{"d_expert": 144, "router_score": "softmax", "routed_scale": 1.73, "beta1": 0.95, "steps": 7581, "dataset": "wikipedia_en"}
Below are experts of layer 6 (counted from 0) of a mixture-of-experts language model. Rows are named router (the router's row for the expert), down (a neuron's output weights, with its number) and show model dimensions 0-191. Each number is 50 + 15 x the weight over its row's rms, rounded and kept within 0 to 99.
After each expert's rows: a language model's description of what the expert responds to. This comes from a sample of Wikipedia text that the model never trained on.

# expert 26
router:71 39 35 41 12 36 62 52 60 37 76 61 16 42 77 62 59 64 46 56 51 18 48 47 50 25 79 42 23 27 49 62 63 47 61 69 62 40 59 69 57 45 34 65 51 68 36 62 70 29 38 38 58 62 60 51 32 66 49 43 60 47 46 66 49 35 20 72 72 41 25 50 43 87 59 25 75 56 46 74 57 43 57 80 43 11 37 27 49 56 67 54 46 56 56 67 77 58 70 40 30 81 36 54 41 50 53 50 40 62 62 76 47 31 50 31 72 42 33 28 59 44 38 18 24 55 50 14 66 50 54 57 36 63 62 35 67 52 35 61 39 58 47 64 65 44 69 57 36 24 69 65 71 34 46 41 72 57 37 49 59 63 48 69 51 50 48 61 39 56 61 59 46 43 53 47 43 39 60 73 48 66 43 47 43 46 41 49 65 47 62 51
down7:58 43 22 37 53 43 52 47 18 07 66 31 27 69 47 32 15 59 33 72 59 59 60 66 70 44 40 45 26 42 42 68 58 32 50 60 27 54 73 56 69 59 41 67 68 53 56 58 33 60 56 45 62 65 37 50 73 29 64 37 59 47 54 49 44 38 26 62 48 48 34 71 48 53 49 45 65 48 53 40 74 38 23 55 32 25 61 60 34 46 29 28 39 61 62 38 61 55 48 70 42 52 60 54 51 47 74 32 38 47 28 35 59 53 54 53 28 63 53 43 55 57 67 48 30 28 49 22 39 61 62 43 46 33 31 58 83 59 35 50 24 73 36 19 47 39 87 63 44 33 42 99 45 47 50 35 78 24 33 67 57 80 48 58 52 53 59 58 47 46 36 49 56 51 46 49 20 50 47 61 48 54 77 69 53 37 60 46 57 31 38 61
Abstract and common nouns

# expert 5
router:33 66 42 50 71 48 50 37 42 40 46 55 58 41 42 36 20 41 27 50 70 59 43 38 49 66 39 77 60 57 54 56 44 61 90 53 70 46 41 46 62 48 33 46 53 63 32 38 49 46 76 52 39 53 55 64 29 24 61 48 36 26 79 58 40 56 31 21 29 39 65 41 39 58 44 43 44 62 66 26 45 57 56 33 61 52 31 64 44 56 63 43 32 41 48 68 18 78 61 38 45 51 92 47 36 74 36 45 44 61 60 72 69 34 39 57 51 38 22 51 41 58 40 61 49 76 70 58 45 51 51 60 22 40 53 49 43 36 86 55 60 69 62 59 56 47 15 27 65 69 56 71 36 31 65 72 43 61 80 70 77 74 39 57 51 53 34 36 39 43 30 26 40 39 52 38 86 53 47 31 66 44 38 46 18 41 70 42 54 54 50 65
down1:57 57 54 37 41 59 35 14 54 53 49 39 50 46 28 77 50 71 64 75 36 52 63 44 29 40 16 99 45 59 35 35 69 55 24 53 45 40 51 38 24 35 44 56 56 35 57 44 22 49 44 38 36 48 82 63 55 55 36 66 36 73 56 66 48 44 37 49 35 39 84 46 51 41 58 59 92 62 66 59 62 52 54 54 49 60 54 37 38 58 38 06 41 59 47 35 54 47 40 41 53 71 78 49 63 21 63 40 80 31 50 50 38 61 45 47 59 25 33 38 52 66 53 49 22 53 21 67 55 31 40 44 38 55 45 70 66 52 42 70 46 48 55 40 57 46 53 51 46 59 72 67 56 60 71 45 50 42 45 50 26 56 50 29 29 53 49 38 50 59 35 36 42 48 35 81 69 35 48 09 47 64 61 38 23 47 57 53 57 24 44 72
Foreign name starts

# expert 16
router:08 76 61 77 36 54 58 36 74 57 63 43 30 48 82 51 50 59 45 32 53 24 52 62 48 49 40 34 78 55 47 46 65 71 29 36 56 60 50 41 60 59 52 58 53 46 56 31 58 41 59 48 43 27 47 49 68 53 54 53 62 58 46 34 38 58 47 48 56 58 23 69 69 52 51 58 52 52 58 69 45 36 34 35 69 68 35 42 44 55 44 72 69 59 62 48 54 51 34 79 32 64 33 56 63 58 50 39 49 36 32 28 57 35 40 37 22 37 68 49 63 31 46 73 41 46 37 09 38 43 62 20 71 44 19 35 51 71 62 49 37 71 57 49 32 56 19 53 73 34 62 38 47 60 68 67 72 38 14 77 32 36 29 77 42 39 43 57 33 65 34 82 57 25 34 67 34 46 62 47 57 59 56 47 43 43 54 45 44 65 19 22
down0:49 54 31 55 33 51 69 66 41 16 39 37 29 65 58 70 51 73 40 28 34 46 69 63 31 50 58 44 28 66 30 33 51 67 36 34 55 48 66 59 26 72 60 74 60 48 50 30 74 40 65 65 27 53 49 53 59 57 40 56 42 35 57 75 68 60 71 34 24 42 21 49 46 62 20 42 42 55 14 37 53 64 51 63 58 57 63 44 54 65 63 77 35 58 45 36 50 27 62 43 50 50 62 65 55 41 61 51 45 57 62 39 49 39 21 48 54 55 54 64 54 31 46 39 25 82 12 51 49 44 73 29 70 52 62 70 37 15 98 34 56 52 52 42 57 51 30 48 62 71 58 43 52 39 49 31 45 51 48 39 25 42 44 48 69 69 20 46 35 68 49 53 36 43 23 49 27 65 31 41 53 35 63 62 23 50 35 41 57 42 60 43
Noun stem pieces

# expert 24
router:43 44 47 29 53 53 46 46 30 54 34 68 59 66 46 43 32 38 32 54 40 64 53 21 57 44 75 63 40 45 98 74 50 53 75 40 25 80 47 38 66 66 49 21 34 53 28 32 50 59 61 40 44 52 44 34 49 75 39 67 59 45 40 71 49 38 68 63 54 44 81 39 37 53 43 31 40 51 23 48 56 78 45 47 18 50 35 32 83 54 54 46 51 33 33 57 37 70 42 55 80 20 72 57 71 57 70 58 34 38 33 50 26 47 45 48 59 39 56 63 14 56 47 32 30 51 43 68 33 59 34 32 55 68 90 50 58 39 63 49 73 34 61 46 86 63 61 33 45 57 55 44 28 50 75 49 46 53 60 33 58 56 49 36 59 49 53 52 28 56 63 25 46 56 46 37 36 70 52 60 65 43 38 35 71 42 39 37 34 73 45 51
down0:57 34 57 14 33 53 49 55 51 77 55 34 58 47 42 34 69 60 49 57 63 38 56 29 61 40 48 68 29 52 38 42 39 74 33 44 34 43 75 57 65 54 54 24 56 42 49 61 84 50 80 61 52 54 81 53 64 27 36 40 55 67 27 73 80 23 29 32 33 46 77 45 43 47 58 60 53 67 58 68 38 37 53 46 41 44 56 80 53 51 11 15 21 26 40 46 58 61 63 41 45 33 71 28 51 32 41 47 61 17 43 32 73 49 60 32 58 36 53 66 32 41 35 56 56 38 53 58 63 50 36 53 56 59 42 50 52 55 39 32 46 52 52 39 44 73 52 40 34 79 59 41 28 37 38 45 55 15 38 27 69 44 27 34 54 59 31 33 38 62 50 38 67 67 54 42 30 58 41 50 68 75 24 55 30 36 64 70 32 64 55 48
Parentheses and commas

# expert 12
router:50 62 70 66 26 40 45 45 60 47 47 44 33 37 80 46 52 59 41 70 54 47 56 38 44 61 31 66 66 68 39 62 48 57 35 58 44 19 38 52 58 69 24 50 57 54 55 56 35 32 15 57 85 32 53 51 54 71 14 56 37 52 29 78 26 60 40 58 43 65 48 49 45 45 38 82 70 50 47 66 48 51 37 50 58 57 53 69 81 67 51 44 29 60 67 56 57 59 64 52 29 51 43 60 44 47 52 37 54 25 47 29 39 69 68 35 20 56 63 35 86 55 62 72 41 50 47 47 53 49 39 51 49 55 42 46 42 12 39 43 03 40 69 74 43 55 48 70 50 25 71 44 33 20 58 59 71 27 46 58 29 58 60 59 48 83 52 70 42 35 40 39 75 40 77 63 40 46 36 34 49 40 59 54 35 26 51 51 40 67 46 76
down0:72 63 46 26 58 27 51 37 53 53 12 32 29 46 27 38 61 44 53 46 31 65 56 25 29 73 62 31 74 39 59 59 55 38 45 48 37 20 69 60 53 50 25 76 44 50 68 36 30 44 53 64 63 54 50 37 67 65 44 33 31 73 59 62 42 73 64 75 60 62 55 60 77 35 71 72 59 59 56 21 59 54 38 61 42 38 94 32 32 48 83 42 50 39 57 60 86 50 52 36 47 54 66 58 46 49 64 55 33 61 49 39 69 46 33 29 54 55 44 49 41 33 70 45 42 53 20 61 53 53 50 50 48 30 67 55 72 67 64 59 55 60 58 78 43 44 36 39 41 52 46 43 51 50 59 48 48 61 51 46 58 30 42 65 27 34 32 99 54 67 77 28 39 63 43 40 48 40 67 44 67 65 22 61 46 67 72 43 46 51 33 39
Word-initial prefixes

# expert 1
router:46 58 54 39 44 53 60 47 84 42 41 43 80 36 56 45 40 61 45 36 53 59 52 55 49 65 20 34 68 68 56 42 71 53 40 36 68 53 69 46 58 40 47 63 46 59 46 57 37 68 41 58 25 39 70 61 77 30 71 64 37 51 50 50 60 70 38 42 53 62 53 60 00 80 26 42 44 42 45 29 31 47 59 39 58 56 67 41 36 75 48 49 70 54 50 51 58 57 13 51 46 56 64 61 59 51 37 29 61 38 40 93 70 58 26 52 43 55 21 55 30 58 28 63 64 64 44 56 41 25 59 44 38 63 39 52 29 58 72 26 69 61 67 45 29 49 41 21 67 50 58 76 42 66 64 52 35 68 56 71 25 61 53 67 62 64 48 75 40 34 54 71 33 32 36 36 38 62 39 29 73 53 42 59 17 37 41 51 34 30 43 21
down0:62 37 54 37 74 46 73 68 19 62 77 36 48 40 30 71 63 24 33 44 51 81 69 59 67 72 16 51 30 43 49 26 73 33 66 42 55 49 41 43 59 62 32 40 68 52 32 47 42 54 28 63 56 68 57 59 41 49 43 56 40 42 36 53 43 62 28 51 62 60 65 35 46 54 58 47 55 56 30 59 56 42 38 71 62 29 28 47 42 46 44 88 54 26 43 69 36 35 56 54 46 71 50 53 50 49 56 62 62 51 65 69 58 38 45 65 58 35 50 74 66 58 54 46 42 40 46 35 67 49 67 38 55 60 58 76 52 54 08 41 40 49 66 57 44 36 57 21 24 62 62 48 36 32 40 70 46 38 62 64 79 82 12 65 47 41 48 79 48 65 69 72 34 54 49 31 31 51 77 22 33 48 68 15 55 49 53 55 71 54 54 63
Place-name openings

# expert 34
router:43 45 84 70 33 51 51 47 36 62 70 74 67 46 53 54 40 24 38 50 42 77 64 57 56 68 57 78 59 56 59 33 21 41 31 54 39 57 27 79 41 53 49 32 41 58 65 46 24 52 64 52 49 60 70 38 41 70 57 71 49 57 21 51 55 17 47 17 20 28 67 55 27 38 62 42 55 57 49 32 48 76 35 56 71 50 48 59 76 14 42 49 44 62 36 59 71 53 15 56 52 45 69 69 37 35 36 46 39 24 56 43 53 71 78 47 73 32 55 44 47 45 50 73 52 35 48 58 39 44 62 69 47 68 35 76 56 40 37 53 61 24 38 47 75 45 66 30 33 60 42 66 47 19 54 57 61 37 45 16 50 61 35 51 56 36 60 41 50 54 60 44 28 52 50 35 31 31 69 48 51 52 60 36 75 47 51 59 39 42 78 72
down1:39 41 16 69 39 57 23 45 53 29 39 43 46 49 50 54 23 58 62 32 51 58 40 75 57 41 23 63 37 35 39 73 59 59 43 36 23 41 71 39 46 57 43 49 32 63 38 52 69 35 43 55 40 63 48 64 37 36 49 91 47 64 65 28 67 40 48 52 37 30 44 44 54 49 51 43 34 27 53 53 64 42 59 62 60 52 71 71 46 36 40 47 32 57 47 56 25 35 43 45 57 45 46 49 61 60 34 56 44 49 16 50 24 71 36 60 52 34 73 54 67 58 59 65 53 09 67 13 65 50 67 61 26 55 20 60 34 35 35 49 41 44 38 33 57 38 44 55 18 44 51 43 59 59 52 37 44 43 72 76 38 77 66 42 24 28 63 53 15 41 67 43 60 25 63 43 66 54 75 75 45 61 40 61 69 71 39 35 59 18 66 43
Coordinating and

# expert 32
router:45 38 74 85 61 54 39 47 55 55 63 29 44 69 83 52 57 43 36 36 63 35 60 46 53 59 24 66 71 49 36 48 38 40 38 46 34 70 47 52 69 60 67 48 80 51 54 33 21 45 36 55 99 35 64 59 77 45 43 48 39 58 55 57 49 49 45 55 57 61 65 64 35 34 70 51 25 58 56 26 39 36 51 35 54 51 47 53 55 42 34 52 55 67 51 76 70 33 48 47 45 53 23 27 36 74 34 57 49 40 39 54 38 48 44 41 29 42 50 34 40 27 44 48 47 40 38 24 43 55 50 61 75 27 52 57 30 50 79 61 36 37 54 55 65 56 22 70 51 48 45 38 66 48 57 52 38 51 19 75 39 55 16 64 65 28 45 45 39 61 48 22 91 49 45 29 00 38 28 65 47 24 49 52 47 50 28 57 55 48 58 60
down0:46 56 49 50 51 89 40 74 57 41 54 54 90 52 56 60 37 49 63 57 68 74 66 41 46 58 65 56 41 44 66 55 35 50 58 67 54 55 48 60 73 63 55 58 58 55 54 40 49 53 53 64 71 53 51 52 71 57 55 59 67 75 79 70 63 57 46 37 59 48 67 55 93 70 08 31 45 67 51 31 46 50 30 38 43 51 41 52 59 65 89 50 46 58 44 51 71 44 47 32 51 30 38 52 34 37 66 70 47 85 20 49 31 51 80 85 55 61 32 43 53 39 55 43 59 69 70 34 00 35 53 56 28 31 57 69 51 36 44 71 61 53 23 52 74 83 52 54 63 58 56 34 34 14 58 55 51 38 53 57 61 41 60 65 46 35 35 43 55 47 32 60 63 51 26 30 54 50 27 52 55 52 46 42 45 35 68 29 60 46 52 46
Verb stems